config = dict(
    hidden_size=128,
    experts_per_token=3,
    d_expert=96,
    d_shared_expert=128,
    hidden_act='swiglu',
    moe_layers=[0, 1, 2, 3, 4, 5, 6, 7, 8],
    n_empty_slots=32,
    normalize_top_k=False,
    balance_bias=True,
    init_std_router=0.0103,
    optimizer='muon_variant',
    learning_rate=0.01,
    batch_tokens=131072,
    dataset='wikipedia_en',
)
Below are experts of layer 6 (counted from 0) of a mixture-of-experts language model. Rows are named router (the router's row for the expert), gate (a neuron's input weights, with its number), up (a neuron's input weights, with its number), down (a neuron's output weights, with its number) and show model dimensions 0-127. Each number is 500 + 40 x the weight over its row's rms, rounded and kept within 0 to 999. Numbers have three digits each.
After each expert's rows: a language model's description of what the expert responds to. This comes from a sample of Wikipedia text that the model never trained on.

# expert 53
router:514483475491474519543457503509461478457557521563489458443527503508439484571535435529498533484485504452555498545460561432502525519541409558542505560501579599529447470480559452533538531547458503492446476451451494443513505483512442433501536441443498487569530507550503513481528488488526515506505433546477529538524568556492465553492514514479462476521451527439573534481542569468578535512500
gate1:434450500561478559513540470476493588446507519508445476471416529559502492492532498470466569511518539533425423518473570490572533423471394542516490504581463539575517497493488547547510511454542476528519443521459458430444499529535500530575497542520491515490524557509516532501495506458507532511447544512487527535472547481579490533555551515482548513464522470442523529500490515499506587531461
up1:515442525487505528472466481492562520516440528526477527555452512559431476534519462469457519494513491515483479510526483471540464525493471381461474522481490559488465468438422519474572495496576450573512508467560464417483438536462484442453493508454478557501537506487543462551517525469530538537497444509507473548558450438561506427566552509520496464496460573577546494513572451466545478510516
down1:525475455461520496491510529601518520546496462559489464491510475564480453477507450464466540448543555508546530513516557559447387488498512506522415535546489511459520535535502540486516534477500485581504564547460528437521486489516472503521527466465529546525414435530499529546542452552479492537500390575518506480517472439526485493477554546521554490507587463481498522516531523442431508477430
It responds to: Sports teams and places. Pieces of sports club, league and place names, often in standings tables, e.g. Hawks, Cougars, League, Cup, City, Perthshire.

# expert 38
router:523554451464551450479535456560552524511439518479511547503518433472447560529477558491514482526592496542462523506478455483550483523469485545493505479558452486502481565469472466442443497538511516557551561464523465537499510478542456501408473557560608449508499459474422491465466530518562570485536494435553467537469528528526524575485517478458574494524542539490503564535482498541516477535462
gate0:486560457496542519491499446467469475461470504520538483437523483495491550457544502545493501473499432501467483563509574577531496473488521468427519424505479551515491484455524504478496515521585487597485463525526593495552554481492506585484530530520504475458522482453431519528475513575512528543566428455461521508520597462524518483558504421519449526527517583525462549477549504517477409474506
up0:499529520535514450484545484420495492448501507554463537441585491458484590385518460533464522473519540448565479428404595506496520498475509529511532499486497516509449522487486551469567490478519502532417483552416469527512511457494456483524490568534541516512505537475446492519549537508461477500494565564540503562483522466511482423527509474536462497479445497460450531532428439476461451484476
down0:490503511527533487483489531490575467476549556483472498482587480467495484503506502567489450507534490556523514458498449503523487484532499431599523442481518451516470477536494538540517444488530563437440557480508490410536598521543505431517476523435468465564490500413544496531482562485507537465537505511472478483460478542504425454532551472507639502539506474492480502508498467549520574567516
It responds to: Latinate word stems. Stems of Latinate verbs and nouns, especially ex, creat, duc, press and per, as in ex-amples, ex-pertise, cons-um-ed, pre-s-ence.

# expert 15
router:488556576502524460529471539556512518482450511527466539475527506516513440485537536552457475541448495533476495432589449492568497521537427449485420579533497453517449509483479563516458489404453526507559554490462542546455528459512511533545533507477458511454479516518514505517418458442446482478571524522465521556467471443445429466448412523460482492534531532517498486504448439478493502520537
gate17:550457514444474496468607500534542477510555457512474550503458546531528542548501491531488526530500484523496523423410499516521524450482478458497530523491497487619531495580487472477493495523527527563431584452482572524550531542484457546528502534489451585483519510507510467512472456503515465566474480480436499566552476507501542524485561470482470453489426516507547465479433456517556600468477
up17:478545454489526632471487478451553499461502528503517475456428483471507424507460510518494515490497517504447502506499548527566551506488536516499503434512518511468430456464559469476567484523420466451503511597529504474501493517488443477425507417445576461521512427499499460464442462458504499484504471485468456457497430548490516541437519514462510516463566522478414474491493529484386485455504
down17:516495461524429545561497461458415485460455534484530466496458451460473520559531575529498562465536433507478513477467484560496517544540530607526432487573484457451449473491451410470477484501475532508486477490551502478483507509495481413495497528490506432528522448508443475544446415454465471403480480495536486463519501505503534453630485533500563507535495472454495516492498515480482557502484
It responds to: Field label colons. Colons ending infobox or list field labels like Born:, Venue:, Portrayed by:, plus =, dashes, and words such as including, called, by.

# expert 11
router:513485469502504552539499470566490429454455492536539454460566509459518467517501483482477541529530527471528418475435457548458464442540529486552498569576438539546514442541523542532530445556454528522502507462470527508528543524590524505523485588507532510579561511563478464486458477486490544499476446511465503563573467471537517511555493520490548562460462549483566590542497554461515537502493
gate1:491501440528504536509494416539493521488478507510544499499439503528546494471494535510537483461478474502415418500568530484515540433496562465474491494457503382530492508515515556507476489485425519498514512506490520561459456432540474500521574510555488523510478476463530500502416456546583476439463560491503420541450541486563472549513510558431453567499509475525555599526493489424467521464478
up1:559498516502506555580487526468487454510448625443451461512421493508503469406503496540455459545489452474540453414496506552557512576465465529550455519521422435479506519544449571498515463465453483471527527407494507480506529544478467524502531516552469419484452492520500512498488498500522489501540561457510480447506504506471519510514556509540461453524483547484528477435517535535547487451593
down1:500550484465449489506510498544499410496434497470518532546464536519468478476506544525472443472512513529449414528529505561441491553495541439461512532468481505464503529511491477533469529424434473479472482458493466555444522463496509487541497453529506533511476433471525602492483529481555513462415558563524441546501489506527525496400459464567455497468545480582505514536509521610527529505410
It responds to: Titles of creative works. Word endings and pieces inside names of albums, songs, games, films, magazines and awards, e.g. Pirates, Parade, Electronic Gaming Monthly, Best.

# expert 63
router:502598522503520508454513555426521490411463469505489576469489531556585475539486506503442554509477489552452448542440444494497504499516557449504470454557465507503539479510531540533483560557420469522461448452571456483507549563451460431497472503504463489442519533469444483537483492490485492506434478519465522581559540471462567468557495453482468460540534486514442472514465469517525492496578
gate1:488607489471463503496492507542507430532515481462438533540532507484474460493452428472475533467492480553540484500498544446514588478428473476467421458554542512480498566448512472477489591499451538529516488471526472519499532481553500473499524589601509536518507512473494410520526512556440514480576431457523519512470512497475512523434467527482472504517508507536520594615523455511555485493489
up1:460545458440574529496472437516490522537514523503488483496484500549484486519475431472524464558550469545484510494503549489425507525449539557469456472480466514535470477469551511498567547484512561534539448483603489461430580574548496529499478539573508549535520513457519518522504426515537561473615555541503423508446473505504504533510466573524523462493487453516483533479532438466514537437439
down1:485510509443494595534556470515479474494463473450443458532512520474551532472488613424491558567453439505464438571550546487517483472501501507420528492494572523519451563515464484489474523536489482580543459523572432536475461464536503432480433524533456497486539448466499494557547462474525516510544490541485492584483484539491525452456538550451499555548547519495528429515510481506522524509547
It responds to: United States abbreviations. Pieces of U.S., US$, UK, UAE and United States, especially the period in U.S. after city and state locations.

# expert 47
router:493508444562566490514537475446475553507463551495553574518463423570548521496561477474472548558484562561557520515477513516455512513481554460491522440481496514456556501441480546467477516458401480452494461507554508455448474566527518444418520564576500433483459493477515464547488518484456559508495536533481513503529501536514487531468542453485457549470512472462524480475426516524499548462603
gate3:483476526521499484508556510603497474513544532491427490490528478524492542475448439507535442490467478460428531489547482494385558530414488564529414521397507428561530549490501460455487544522495503475491452479566414480474476487521434526523524458451533474487479403460503471543485531468501516501444506513489484498458563459485485526465484504466531546526544562513503534457532569556498537485483
up3:441442445560550506437453492377535486470498478493531499494471472490512511584488493526515506444476511513499562500533566549546487472493561441541418468573558549530490555542503503515507490503566519485526539495462559495509493551555562461508463547494502471490504570473527552529483508453463475499527495468482564536533442536522511540596503542562475461444518474483483450525465471450457395507516
down3:482531462511514574506461493501582495523539558507507482508466525479416453445484495505479525445521482548577453447517388496525585447423516453518456577504507503431503537500543464517579507475565546510581494576505522476546530494474520530475509519526493486429444472505557486526486551451454537519522518446511560539517457537569478564518471499483523522475571501514511492514558565515530448465507
It responds to: Sentence and acronym starts. Capital first letters or words opening a sentence, paragraph or parenthesis, such as On, In, After, F of From, acronyms like ACTH.

# expert 5
router:492516461436563490475541489537483562520487574526534531507535510582493575535595517535536513505525588616512556464491479472443547504475535445505498496461520446504492479465485446466512563425539517469432491527545487468482504519503529514536525492538523505476504447532515512582501469523488504531563469546448484460444526444462538507402447503486452524516529468497465534434395497467525465532503
gate1:518534579514538514486467544465432531463516519532553454458503543507482553528405506476491578485489501508550577510488535496506443465466594585533511481480458541448518485521514462484548511509475424469463460511501437503512432510477607480457578383542495485488495524518411516467531501551549516488501490495499509528430487492492475463531477518556522521477539540455458545551575548521492503462498
up1:599537548544545575540597504570477514487416505494550581520495552581572576500506467517523510462526473523547455533540497480491482536499512487498464480458489500538454505578513498442506499495439481493593517510580508431437461501377463469496513462512510547479475559531457545464540515505522538466492480531489514559509503456506476501517480535482567522543489467512486564452500477484549462500490
down1:524440655487512543512512546406508473528493465480529458477507520477514511498508556500519513490466447489417540495481539450442512519510399523585486473509491506493531526533494477511498465547404543533455459488539504507468533477501455551505582523482434500468526405457476475526580440414457545507460518551477494525488455442481529513469491547538513533509494466490524523545515467507484531549436
It responds to: Section heading starts. First letter or piece of a word beginning a line, mostly Wikipedia section headings after == such as Taxonomy, Distribution, Career, See also.

# expert 61
router:468447537533578435464506478454491523461554471550497540551441590535527545430481554519443530440511467516464489439467554506483523446502552505453544475510479468517440495466465544508548557452518509470506444537469518523542496452487480480482495468502545459560584451537461571510553546453452534490488518511418514527427453511524476471511430533528492459503515611465516491528519528535438481450489
gate1:486491429524416502507511498433540519541435534544451511521531453489510475553520450575483493434467601518493522551534516457530510482586545440487545528526506500522533493487470473508469451532525540510511438477556419545551573488520499465465479519536458577470515508585456551543458511521439556543487555528481523486521528482546528551537551526559501481419502533525510514476531458469462524423554
up1:442551532494498470500540548557480444491537521440525511510508600522499494432464521463492495569511418463525489544498507509541499527427484522520400514507526479490443517518488491522481509440497515516504607492493566490447407502490522541544447464442458431485432482397539435450470478480508448473517501458566483456529468515462482419472459500495490458546493468451475458482498565510506503559462
down1:520444490456409474460523551522448462510555511502551518456521533499583445554539454538554497445470488481487469534489477513469488484488543471537495425508487501537530492439519496494518478508515461535424522486504434468518531492521458534516534507548434514502484555506419469495464524561419472524573502537551577526518409559539479482510489621486514579480510525548530531575451512548556520512527
It responds to: Year digits. Final digits of years after a split century like 19 or 18, and full years such as 2011, in dates and career spans.

# expert 44
router:528451476507477531462533515593521463495470493478517535509461491574562576536402533470526541461481470542459503539552481497495468519435454532553495462506544501499507470453495478473507462441513394576465556554544533595480507589493515473493501487553528536478485508528448487557566466473517508524425553540544520416439502478509558491562474515475528521487514493552510493533562465464527521500432
gate6:496495445506503495497563476464552519486490434491510571543496414464421534420520416489472477524464509431466511436511552414471610527489514515472450529457476496474427512510489519559463470476567526506472443503489493611480506424451448478477507501565497505496478526482472606507510523474537476501517442496502439551477554524554554541513478521483467525494526474533412511525514478520463511486514
up6:486521425492465464526517471491445459473484530501440452477543492506457544468558532518526413510489478459452489479436519549515408567545540471506482510553508424532547424570467515476488487517542572511534489476521579537475526502476419549458495505548516507523497482497487452470548434455543466462500524525507438505469584434530464452519412537446511422521485502504494490403482456490495523449510
down6:509545484511488507516537484434469505498506509488512420499553543533465528423534471600501472506542468477463537516485479457441538546495499526488491495513530468448446609573479444442441550503512535496501457561484549512456428514507488485522460507468507421456513552515522477497497554539535507576469452506440492503531474431475562497461524512487548485485477494476570562491525476591405553522414
It responds to: Articles and determiners. Articles and determiners such as a, an, the, another, various, every, plus the c piece in a-ccurately and a-cquired.

# expert 9
router:529486524529539495572543483504443476523532432553472561528438534498478431471489494523478528487483436516543457524599553460487498440518516542499517485529485476454452470464507554511505495432562494468539488560500531500552457475435499461486497590488468445474554495571516509442538517464478587498454523414452504534516417495532499433524499461497479482521443561562510570457531540469460535465561
gate3:454470495447508415443536492503435487500444466537445509558502491460515488508475497525530473464514503570498560467507486503525548463511562514558463506454435481520458478545498469447409556425531444495548450437520476496480423528459553473546564498483500461528532432464509492533515489527566474468413498439532473484527482504402517503368488470530509515467517525522517523475421497505531538521464
up3:478491475480604503515504500474507484506447532440476499494591542519501447501490512482562441539583496492458429519425487497549489528506544518534470450443484427554531457534518593499458541462488504573573465486462508539504441543437464494480544502543457579466524472478527563524545466572504513546427526468529540514489465499476578527496485507529417561531514526537490475532449494471489554453486
down3:468508474569540534473490488494489511479466520445501442526579537538419476516469488506502553528559572509538487419489394494505495457516394505559415507500539399529446451466524534531517486509447482500514546529542459461482549541443499519526425468486501405522447493490501590516481478503548465465483472502483562536508456530502527485554488485504472513463576534510462475501505546498552528545558
It responds to: Date phrases. Month names, day numbers, year starts like 19, and the to, and or comma linking them in dates, e.g. April 24 to May 6.

# expert 36
router:526519465572484487476467495515495594467461533488528546482534542507432473570576435484494452503575562522490527534453556576501492493457439466519445528446484504549447541492451418508512462564530490476533525469428503583498480472530525548451584532604512544504568537491462515515533544508537531508502541508549487463533491494530539486490525477419526483487498456529497495519399466475503473535482
gate1:514547479536471507513489465452515502486499446538440540554463364494485526401481491578474514472556487499524511495457506497475546559461511501512545448565546568519551451428556439561503530492490490527488487470468466503476472516527564529557475471573461518477541470418451482472487500493490470525464496511465443483573492488485477564506549543500458481593536474548491500539471451391499511471512
up1:454519445531477513436489492452479482559494484489508505467486482564515561532447557528464512453538536478569518437425521494515508471535425487544464562466468479487472504539474503528475476482503499557546570577512510417520498542440501587456550488429467436550531486484469493489450461495555514491431487470491546523498522582454501469496449483520484546482486512469539529396495518581561437426493
down1:416473503526541486485457454470635511544584494524558529434500500567494503493503481519496539516560498471542558501454527492549528436562441435504499496543455448589455475537486549441525469402477525459483511469503477451530465609497441541507446577509511485529514448453535480505490491465525534526490517420507530426504539510492456507507467494514517545515541449530544484487531499498517470466501
It responds to: Scientific word pieces. Inner pieces of biological, chemical and technical terms, such as emb(ryo), neur(ons), sau-rop-ods, Ch-rom-odoris.

# expert 31
router:504556485428525501474517439581460525472481486532493473504477532466510477461474537554517433521478582493426485471485511503424467433514545472461496532538584498516480590471466477490434473416543484507517574541469519542505523541467516500441454475516447509478560435482532503534406462510505456554502494510528488453510465523530515565390498455530516518504482576595514477527498525478463518553472
gate1:528519588502459545566583545538481532542470523513498485524461525454550476488499498541532490499455470494429440454542492471558474524440548504534558503484540494460574512480483505445451504504491497477534543496510460562478555502463503432490524457538428526466556504565458487499520474491498472457525494528495568527434481453564540507358403476461530446503445527519516488529515494584503567521502
up1:530533483525513513502454557497554442433504511524532513486531525534493496553502491471544463491435561531490492490504443515462491408551480438479435445508456500498472491413513590609566540497485508502557450516489512495524539431518516507522549565426538547547509513442575497516435533539475478479551470551524476412519432517497511512520563482452515522493515534435481458558522548453468463542483
down1:459506442504501488479534480536540504423424574481406470495485506475563488489560530514514476560497484569478589555494498518498407497530468495496530516477430462426452454433462482533481482533473496488538465470468501567510510460515535467416494488509421454479532535467547532573449520446513505508513505460457482481511417516458522506473469507484546428459467502479573432457478519541459530514582
It responds to: See also and headers. The word also in "See also" headings, plus table header cells, heading line breaks and function words such as is, or, known.

# expert 50
router:514418473508550541528491454495460532530527518561520460497493509561424484554608502490461521479473541584522515532458506518485488489487462557514528529472540496438534503504534447529503555437473541415397466536555487441477552508546503559478474479547514533460535457501445530548462423446480484512531410523431522534517502529512440473474480501464464472449529506528478474520502534493529579450568
gate3:448558481520523492572478549489543413525444512501556524519544487465525524472491509414568475577516515486457453489397471528520523472525518503526550521554530501526487501541457510522468508468428509545497480529460483469465535398535541575487449511536535477442532464492462482455490475506502542482502525496469492536602502503549520445503506546495492422562489513445523576476501442471407543432534
up3:505477504466502454496461553457499502555559543467481435535505532512569507526518492477470476513509509494443484477422499578587576443494507454512520509507531520490511514493480449441494471451510467505443418563554487522466613431444500514392473457486514526490546474478477490544530494484533521446532482547553489434523504457492452525416445499570588473527510526471466478523437460449507521531461
down3:544546526552510533446493533488537450563487454498442538516469500494503489531516540500529561418433494532447486546486519564535471460465478515453485473486522509520444401473539471528441489471578528490494589557433552498492533516499470561540546457508518520449510447477477508442596479475489494532415487435520496472527429429484440475420463480542480488465583477502487466510484478510430496469518
It responds to: Capital T, F, H starts. Capitalized first pieces of words, mostly T, F, H, K, W, Th, Ch and Ho, as in T-uesday, T-op, T-V, Ho-lidays.

# expert 14
router:496528513506513559448501515472519482497503550513449484460529497468492564481483413432537486496554469534475496528448508487469520402525594526572521544448556476484468427542466501454519444487478410458478495497563491514539508440520424476444501476468555549513474426459515475569491487548440538441484518421512456507416455535465435492513533491487541459524518486488492492536478453541505532468412
gate1:480492533490590557565467430503494423511526482537466534474489515484588486469499456493486478453538434461513528493477437495565547462532499501528515418514524485500466490579479509460510418528509526485429506578505428421479442434518542494506487565502518506517469530583446488514564532504521528426495557517564512407523479504469510486503449529487491591534559476488482553531507519498459464469524
up1:444510429436446480536444492556499513453431537506520523513540546469531446553459542472486527512460524541579525434537494478525474472518460474464475425431530536495506515486488436435443511513513492484492529470508490581552505515474519620496441520506528586490522470488491535512529545444509561523387480552529444520510487518470525467557471494461514556566509463460466494534521474420556524512500
down1:544487497478446459507485489493531546572508497416494520552488548496480523554428565510513489538502591563496490487502471561484497502520489493548513563499556493510468522479441515440556540526504417520467545533482453532413560505512505450483465494561487417444573517499552417578467477536524550584510479515522465517519494534500595501490521506525518450465493507552438456521505470504565579471518
It responds to: Word-start syllable pieces. Early syllable pieces of longer words, often after con, st or re, such as Bu-reau, conte-mp-t, De-bu-t, const-it-uent, bo-undaries.

# expert 48
router:505498521525563462571540468483468464518547428507444533551457517529545450453471529522475508452462428492510468520579539454480515461516510538467522493548487467518436449489448559507571489449521518470523562553503478533538425463469515451481502528511436466458522471563505482472577512526510597544441482436440507549476438512522467451538469497487474467540490524561484550463524561427485550466564
gate3:409547548484525523492493502447521483470528458493409486513509478476470417519507458570516504476460545502510509456536524542477504477425506469523459469486546519389440501451460490464552459373483509494499499561539558457541489510467476484459467451542509476507481515534539502539499540483465491576471546457556536558477529530553474523533491530429606525511468539554556501494519467492489573453463
up3:429473506471544534496504469486471449552559544490478516474493569488500478471541487505567528494503473515558520523513606551516457451423524501569518572480523515421513457501562432491484461515538522521479486516553480493549551512520451569534524525393478474445515415512433572535514457524448519478533501451503549546524543489566466503506520540496536435573416500516475490534502494560519497487450
down3:482483478405579445534511494456523494481496417521451501473492470545471443517498409552489546497479520448507560516572577520487533548484559455460464521453473513489558539454545488532502492567504525546484544510475484458479482423523490539478473529530481498446578556450478484522452439497596484533428512447538513563473555512528536589516542484544524500491502545433488521459481524505425518509503
It responds to: Dates. Month names, day numbers and year starts like 19 or 18 in dates, such as February 4, 7 June 2011, August 1962.

# expert 46
router:528540469504459559507459499513537583543486477552489490533505511502427542533559501497547460497560485517423481539440450561416529514456509519494429453529464465418426479517487476484458487539547472498473546486522458527538561470558522506416513567537597480467472471485483496507495446505498440455521528450500475540449569505441529503498499495531546518577548487510535510442429564485497429527516
gate0:511447522440526475539511522534484569567487464463510502555497507466550481574474466513468446497456535505514497532552474485462497504415451442512553503529490540476461525493492492519472512535563483499583553528499486468509541513502560570452458507538533422454453475481427516502420412421508537484478478532574523479518512455484585470498474456429465573500527544539488562480485482509564431432511
up0:513581516551499504543484467491556476451545523509513477502452477548464477544497512450484487524551500482456506457531419544498507477439549433458454521541489556462427485550489493515510548490473490519477527526461498458511547584485453417488563430475465484481501506526455535570449507579462467566498509414485452495544435560416469540543548538484497534491479513473483485577569525533431482518443
down0:507559474574462531520528464461573458443556480502488514422440506527514400465537449505446548472511463533505584494499535473492485534543454479533508502536443461437467524565442482462504463458530543516463414469541482564487497559494471453493510563538503492451474566472494496557443507465510494530520563518505423495427538567477474508526572462485553433493499486466478485476559484513425497526516
It responds to: Latinate word pieces. Inner pieces of Latinate words after prefixes like con- and sub-, e.g. con(s)ervation, st(at)us, sub(s)equently, act(ivity).

# expert 55
router:522574489483454473471486535518570493499573462505396540405470534534535477497464480474537527466562612504553559513463579497522566445568436541521483515501535543488503457463545517441538482555517502492456556489543476466508485450528467475500493544459488586511563476462495499498500513465492500436473497520570506425442575476510540473535471462475519548480466489530521515428535470525521489445493
gate6:494521572496493477540525457547500491489474544454480455463481463403463497475465464509430524533456520461462485524487525563506500529565457501475552536535547565603538497445489513466466528488465525523500507434439528507490508518506500427463502570487561461498462473434513490526520531488460514537479451525573485488479494465435555553450497519552545576535489557463515560444550475491446426388511
up6:443501547524483446576480505479532501485485446538457435497447495557501494592489546501551499498491563519492505494537445535534486491480452521542487559465552439512491440460505509496510500509501435543538549439500590468493509513474542550452549534516522561442557458504529526435562525539519499492484555544538477486496502449587504569472505495538486532480388545457551522414477424452540501539495
down6:542486503486645431564452526506431552464499437469479526469481501475530506471500532508502474502488545554478439575486477489504476504475517500546441418503521452474505481580476506477521494510437468488481459519494462543570571454528511504551498549519490513561534515483441530533459518533471474463490561547459489515535585470533390517480469404503519542546503450488510488482509546497470565564470
It responds to: The piece or. The subword or and similar pieces inside words, as in incorporated, pipework, Born, Sword, plus modals like can and may.

# expert 30
router:531523501585501505544447436507450488446556486482482551497519561490435486559578512464494455469557524527512510563495470491529537456514411526548522493452458481429520504518524431516566501509486454481470477455547532444493562563540451526412539417537526510471567485478543447500538500501520474468474476517556480454496467494504452515563474508398503424467487490515508509498563565482565470520546
gate7:519496515490509491502483543507476491492395539444469460438554559504450445532568562507571486476509452487504533486550487467476517515523621474503511562556487490451514577422526435521563470439445470513514466458530444467497499458532549515507450522494523406443439448458508461525535446469505501512493431464469561467521485486507527527467478498518496475452532405485493501515492498496473552532409
up7:509474473386542508468546534566523481533466471497475524528457471515452475413514507493531524476574465591545479472524456533523554530498487579491585537584436545480480534519550576529563550465529476422502475521444524460530605473509515539478507464516478522489459448456458500477513510553478509462473596542506518490505483453464569499532482538498456525553538511486485437472503512528536500485463
down7:460484567466547504524485547549506467537451580552543467433554469538473542455508504521497537513486556554570495523500423419438484541514541453527475549549561535474508515526553498485452535499512497432527549523510507453534535496545532485505564478538481555486524461391437436519519516438468544527546426520578493503560537471521522493555555466531532481534509436513456517529476490473431472508480
It responds to: Mid-word in proper nouns. Second pieces of capitalized names and terms after a first letter, often in political history, such as T-er-ritory, E-mp-eror, P-ru-ssia.

# expert 2
router:491505521501471516442422574489546487469512577554473410482514454495484553538505454499497501498472489488494467514478556587499514524507557466501442552507523515514489491448496454503549427469515570512453517496417448555552460547508501508473574504528476536567540550539506452566543515482511466521550514517517514538503536511516527418556554423526507536504488425576530550511491483405520535456431
gate1:485607549461557493485492509471523554476482518506542547468570561451484525503522469473564496501527498545461463541450461456497539549493577518472555467475381472457536455541477566466509490502477564515542502467560542527544467533486543504543530487488509590493440520544411452542530496468551571492515514531473499488559501512521535435522491426429466440516488543535476564489506511564521497477490
up1:497453557437428498517477489551476481417537587454547500550469528472494489441495512478556490438520472543542485551528463549512495489504529440501487388520476528465448457472526520486468574481553492484441497458449469468494487454542476542513541512400482471524449445455518508547475487454433550444453506504498540571484473500465516491472564527595578520546494536505488486459490485549565489491459
down1:476476445516529525490443489504452519604500567479518538464488538494571430553486543470510487531456494471539496516489488481495519413467457547626522525533532450464421538484463537460560508508435561457454525518519451480488471511509537463583510496484507500508527444413432508483488426555456536462552553556469520490453431494513517459475496481482487464509524554489502458529472543424498523488560
It responds to: Inner scientific word pieces. Middle pieces of technical and scientific words, especially after o or ro, as in cytoto-x-ic, o-x-ygen, Mic-ro, wheel-s.

# expert 51
router:530523515461536516467423575459511499501460492479479456538543504438523591497463505527461478469470501578452498465468456467496494520558531506553445460469464498543478565578500478446527508582534508545531502437565490519512457418501548503473503528561529487591473549467438484536484480491503615513500528551550521493507461501534500523564466528568601500472518558503456504489515496519572512501456
gate1:450503535473592422495512455502444459456435457535545533496505478470506502475540515582488483416579612467560568499474494492465495487428540464529488522507468471513466481549504518427542550531469502487501495419494477489507461538451451515428501482504516420536440478454461490477567463501456560480484439492488494495556498469576499478556536522524547510442497551478478527547471517551508503576503
up1:446517479456486525504524446477494460536527508516549565453517497499522475472505474435433519584497459477508466449493464484519539502563506494492548488518501445533467573434527431494480458498475438528453592560513550446468442511515471569538455616509536546455513500363501523524486539466494550503511483453456466491498521424478503489504550506465488493529565450482520486483541522486571569482548
down1:531474478507564542528480457467582493527514491483487469494481565578495530529510437558477464457573492579483509503405514512524505552542452574536580566503465517444482491409509513591470473537502461525506520487390493500492467534550501529503489512448462484538529524448475425507539510513436477480548479574458523543509538520498432527507457482469485516581508516500499526438422463497535463496494
It responds to: Adjective and noun endings. Final pieces finishing derived words, often before of or to, like ing, ed, ation, al, ible, ious, as in crucial, confirmation.

# expert 42
router:408536487542529484480530552492528559428501457474524527520515470508568465499544530518465460514463532490502547443552452506563441459504482453515443477563439487488534477510451572555465546481507477475443564547538565535486434471470537513501471566579484437496474558584547441489483444491451555445480507540465471489524493535485532483465433527458479479463515541564535504535518463448501482558560
gate1:477515564490528549386514475470494461433541460541538533479481529551596542503504511475504498393526499521538504572522515516447447544513465475541488506490405603484543549540538496475570474529537593447470557520444500534499510437488479515561522567541494483546540487533533479460451485464488483484525463486459521493504566532497507472518543484552468482548533480451499515486501493460551425545532
up1:497518473443458442424504499441492470497549481475496554493481523558530505403552499503451502435497455538463460560489476459409473529477463506519421553468473537527551528531528520485533549541595612503520524495502547484428528466443501551595458557497555504533527490537531491500519489483544554458473481496501478469593535517525470449505493531572469505549469481515565504506501488448530458506546
down1:501475504443518486436525557602532528485497509498464505532527502484501526462527483541526570460599484520507511478521542535490489490417496580462475563408583432515536467523481502464500537424526519424534561472460484506504466457424434514504519464459574502510497420545496572464506556555524488517498529511476493477452470469476575490466482506449522562493516451543534448506479492434475567503485
It responds to: Line-start list markers. Dash, pipe and equals signs that begin a new line in lists, tables and section headings, such as "- 2009:" or "| No. 350".

# expert 57
router:512504544454509450524473549544450538478460478495451523498512521514493452521508522545451467500469459516499511480575443467537504496534445487476440542517459455537452503436566553530481469430434464480525524451444483498446563494507453531536539466429471453453519504500493551500439439462429474473559518473463520545477471443436385453415439510485501494550512554558482523490451449457459515534549
gate17:527430508538542467502461491443497479581548579562528527466442534469548490452614496485534488458540527466444446540498532479545519478487514511463505501555514491515519530491525500578485478530454557424545526507477487495501529549492454468464439564492474519502509558497511487563471541528485572543454523475574464452529521529533516538464478534439515599503485436575514428513461492465575468550520
up17:481505494504471431575515517469483534418469443470456458494547467506476519493424435508452504503398403476555554444505488428519494488508486471497466513396455563452489491519478492427480543500474505537502441498510497481497449533447457489507593507514494496474522487436483521433573491513517481515513441464441480566493522458498500467531443491524447469538574488451534575504529529519438564506522
down17:481447521564467405507521528422521541472478449473535490485505486518498499489482442470476548539485462524498475478543500462482489514510439540513510493417545504523559436511502563393559600486525447489500474530452505518528469519463549482475475483507500513487521490455443493512538440454493514522504464499472450546474506499525475534608522467461484394498565500344538508496485515480491542556488
It responds to: Place field colons and prepositions. Colons after location-type labels like Broadcast area, Country, Species, plus of, in, near, from in place and organization names.

# expert 52
router:482425465438480595459533501489534464476570575542552533481433556488473533520464428572486553512472399504518569475521482529436509528472527533540435455495487562453462451443529427516526493518502521525461523454515467503515474502529471488505464450465467549467557521532436459573543441454537513474465469503551449515515536490437488445492520534532466455485534528451517522467503421514486509530544
gate4:535511430504439554611519512518502474441495489496367504440508450470486492440469515451430535460526478497520499559473524419479570493411553473507502450492510507499435512511514482527464497534486554470492505495462416538472507504465443501492437537511505497483477459509536548453447528539503505540471448466568492506468467501534471490559523599545470492522505539454569560520512522515512534419542
up4:508435470491471518505513499540618495548527445484506471490532469582530538454522484521489485504517528510551481507478536542446544500447449572513461513546548490451498481472524535423522488513450473490457554479463495444499573484471572426502458490462492485562489437476484450474597500515562528520545452491411522502466519552437447543520493520520514487510395469471442489555497512541413520536523
down4:498510554484538475551458464491523515468475507426539516569552491495560497474487504418537533575440532412484430489447476454455480514507415474501509453513440515479491512555485500532504478502531485421514492466525541602526519511478503443526569547512483537515506447555485566436541441524575458438441445538508471488473494481510461576484429471442512501526452503497554462492556562463489510499471
It responds to: Hyphens in compounds. Hyphens and dashes joining compound modifiers, mostly in sports text (four-time, Double-A, 3-time), plus prefixes like un, multi, under.

# expert 16
router:497435557472537469517496515521471465509544563553497471463470502460497477525478529567550543462449458448515465456435521422447490508457504533544465502511492550572508537426500447461499547508475520512508479539504509481528474450478435485573538411478462507514454513520439491501569464512556495497459512550527593481455559471548503512539529550537563496490513610481504519412515580452558509540517
gate7:475493468520477422534511537511481535495560485488508574462486508525495528612496469526490565513467519468409486550576493498482470467548478453505519451463512521511480537434513463506514500450423491458502502408503529504505533533487551510525417383490492483519615519482494493468464517504483503520493469455512474533512582568482465554486585459485582461462563515451487534503473487464543527556469
up7:502522565478564545448509492486494471458496518539478489557514494436547517467488528513466474522522484481543483381470453461600528581483503515523485527507430472524503491492516543489513501477522510580520564562522465522489456493504472505477499557421512503523436475572455445536454459468533494505514465532454493455431497394559517499409443497479409526564475472559485505492555534531473442481517
down7:495459558522553558512519494520509521484465536487482532575447526522454556511533490497560519580519521589563577494498561495545502474409483542526530527533519546548508544521438502463498517533517573528455488553473491550509492405579443431523443532517547484547451501562564529482557499476476522532546492502494531475576511473488515528458439499505546542465555459466537510509526499594522546471477
It responds to: Team sports vocabulary. Words in sports biographies and season articles, such as football, professional, League, team, Cup, and the before team names.